From a checkpoint of a small mixture-of-experts model trained on Wikipedia.
Size: 12 layers, vocabulary 1031.
Experts: 80 experts in each of 6 layers, 128 clamped SwiGLU neurons an expert, 2 picks a token, a softmax router.
Training: a variant of Adam for the experts, 509M tokens.
Below are experts of layer 8 (counted from 0) of a mixture-of-experts language model. Rows are named gate (a neuron's input weights, with its number), up (a neuron's input weights, with its number), down (a neuron's output weights, with its number) and show model dimensions 0-63. Each number is 500 + 40 x the weight over its row's rms, rounded and kept within 0 to 999. Numbers have three digits each.
Before each expert's rows: a language model's description of what the expert responds to. This comes from a sample of Wikipedia text that the model never trained on.

# expert 3
It responds to: Mid-word name pieces
gate1:501572445493536527447551497499467501542573483428459560584447518477497510518448473512472509532489530510454526580469543460555483459559468470520534499489489520456523495509463488417489465510456521
up1:436514488543537521522484490552469488554461594510461482466551455458470499529558503442482508486523467453566450506441512536459502558447478498463432461487468479505503474597495479472521538433499444
down1:546440527353584505526533562413551522477517514499501505471551531520459478501440508499550475395513504472432484570489507440520456470565505496536455543496502496492606471502460516489546501524531441
gate2:510471519496507552442558533519533513541496492496548517413586531501537482524468464429486528537553491484466455539508531556492496439568589479460514568546509501527487569456540475505498535412465526
up2:533472541468515484506480476598445466549479535522439472551496539515430534510468475488525462505541504479536525492485500498493564511519421566564529486496444555496548544522524511523586499585500458
down2:514468500476497479452473509497473511500493520539502456553562500513583520501499503495474499485506534460495480554520514530481473445499520415467464441506561539429479543490544502550475600445518443
gate3:475544518494478563482501537517378507514581488512457473496550503529526496537518510480574587511444476540459558533530502454458601523516473526503496482503508457434591576480419427500502465566486548
up3:520601453411529519501525539485454536526547495524458534554519497481533536470510452430473522511483497540465481542460525487563507458593532480469466446485502527503487497485418447520505478553495567
down3:464523460537519511522437481438536519497480507477445464556457441480500464528557544434503440447513499479512395476491500502515538580512478488541569471466539520516543473503576497465548521469537535
gate4:491503459512478572498523561599515482508577543493455417497540424467468522515454437529489551543524483510474567521531603500563514478516506494445501454520503487501470439493511522480522542542433414
up4:458462502530506487504509475461504507503508520518492423541548508454469606465471481516509490507516489408411503503512523487513511535485535595481536468500505446545482546556523537500473484572443477
down4:494524521502482466456506494479523529467549548424533493485463486440501498507557558588472475545515516498527513519415520504524514524443507454494502549430480555490440538495441485468447527544463404

# expert 48
It responds to: Infobox field colons
gate1:452480517489539497464518459495477475523522496557572480461423480513473445465491458542490558510486506496545509495468514498535574415601510537504529416525474530510572559409421488512522482420534480
up1:515528525490478469449435468497548507503467578469530461524514427480465511482547582460487490520460547523548486516451532419417525497516556555483499447503513425493494526400534518503494438478526444
down1:500476538483480514511495489469516557460467504435571594506514548500478448512448515508548432479499531476495511495523434490539537462538505564524533433432502532603501443434500435532583488488419525
gate2:484491543496474575468458476559530444506531481435432453512527430492439466477441473453474518409526447428406497538496539536538556483539465579454497502476490502509441563472481552575442514489502514
up2:541546615509498497553545476510487496490510500485503482534527531487535514453472499563521574506562489472474413467505492557535510539529497522487503596554436445513508514422452537505518480466566556
down2:544521532522508474546474593525547519559497497524354549504482468476410493521521543417462446469489521552513453471439458503489501559453410461458470445473469491460527492515511484498530528553424554
gate3:434512545550432451473469539509539490517511463497538543532593563422509453587457462472575525525536523490498478530481527525602469514478520521529558510442510471478489536524519561467455550498500539
up3:508552491543513496499532464492466516466506494488525547490443514470553548396482557398503504528491532524500478527554514396511507499452489494545539490542495471536456506496446437447526442484460475
down3:548531421477621488501525502504518422458507531509526588475527459527535526458475523463494511411500516507501533509504488445488557475565516511461410478466453492493520440509472426506468443499548527
gate4:531485594539473502484535485556505526508500554520451455529539456474421545491483526485481504503498454490481526493493561449497559507604511485497472497545549522533483629516436442519547463427470425
up4:439405527486513445434507543538475493511475554510478521450574498562455473526543504444515445501515554486589444507482548477493493545468503500530472491510452533502562518504477466502550503484491490
down4:519516490579489477512515465492530523483491540462577496473514486584440544537459574482424483536499472578493543468464475474504479521502506550544409523441521449555493536516493453478473471512500560

# expert 33
It responds to: Japanese and Asian names
gate1:508531466502508486448489416494523492541536445476477491464570480501460556537489499476418567438537470483550436559491540572500544480522495498446418557476446543483577546485510456498495552524475506
up1:575454498499527472474516511474497476536545450482502489482550457584430481532508495503547485449498399533511437564489490615494495412489500542473455557464465519517544487447530507544482541530488499
down1:490473408461541525482413423440566475496492468525467497595460569475491521485463453515493484476478489487501510511525559468461516479472574515458443459511492479496546490485496516481552483544457403
gate2:484524514477488521488643460454496486471531500475512440506604482561492472534510478427560453569485483500470488490501487585429478516506547497473528518545491469500573446485530560463440508518439478
up2:449496535489510526376599497483502486511534526511476512493555486558502449512535487483589495533527530497473468514534526579468531467555492569465572554574484403512451460468496474514456465509474473
down2:528515506519429482490516533432493475463515547515516595468490426547452487558539414548479528481505556511494541470497455509464513529563434484562568511519520479471525496553552442534521542527412494
gate3:493499465516472524517461550467525468551493607471478493493501494539458561503482499463525525504549510580502535503448422477538497505537472554414481515516519370442528509434448443511534577490555486
up3:495515473545484466515558536512499511467561574508570427514541434514478545468455500388532475460471520485537513512478486514596475495517465537419513515434514437446539436487480535566440515441513568
down3:520502494451518467479577508477486467487520514524535552487466508427422540498518537562545561542458558463518475541473538478580525522491462545561504393531498477522514455480547476510506494504482493
gate4:519486490542467504395489541506515529447449532435469485492476467485485528516519503381553591511445451494519482460528454478492485470627533503483473433528535528481574513454481520506505541474469495
up4:470559532553512558437551496534485477458533526451511563499566517523435494558430438474480515494452455436467503499509483477536538504510574496511506526483522468422507518486506513435546516501448521
down4:430521532551446537486593451477498546528454482558547514488491465524463592522481482440506510522439455534447548503467475461507482476572452502451472545486555484463528478461491487527463497557439516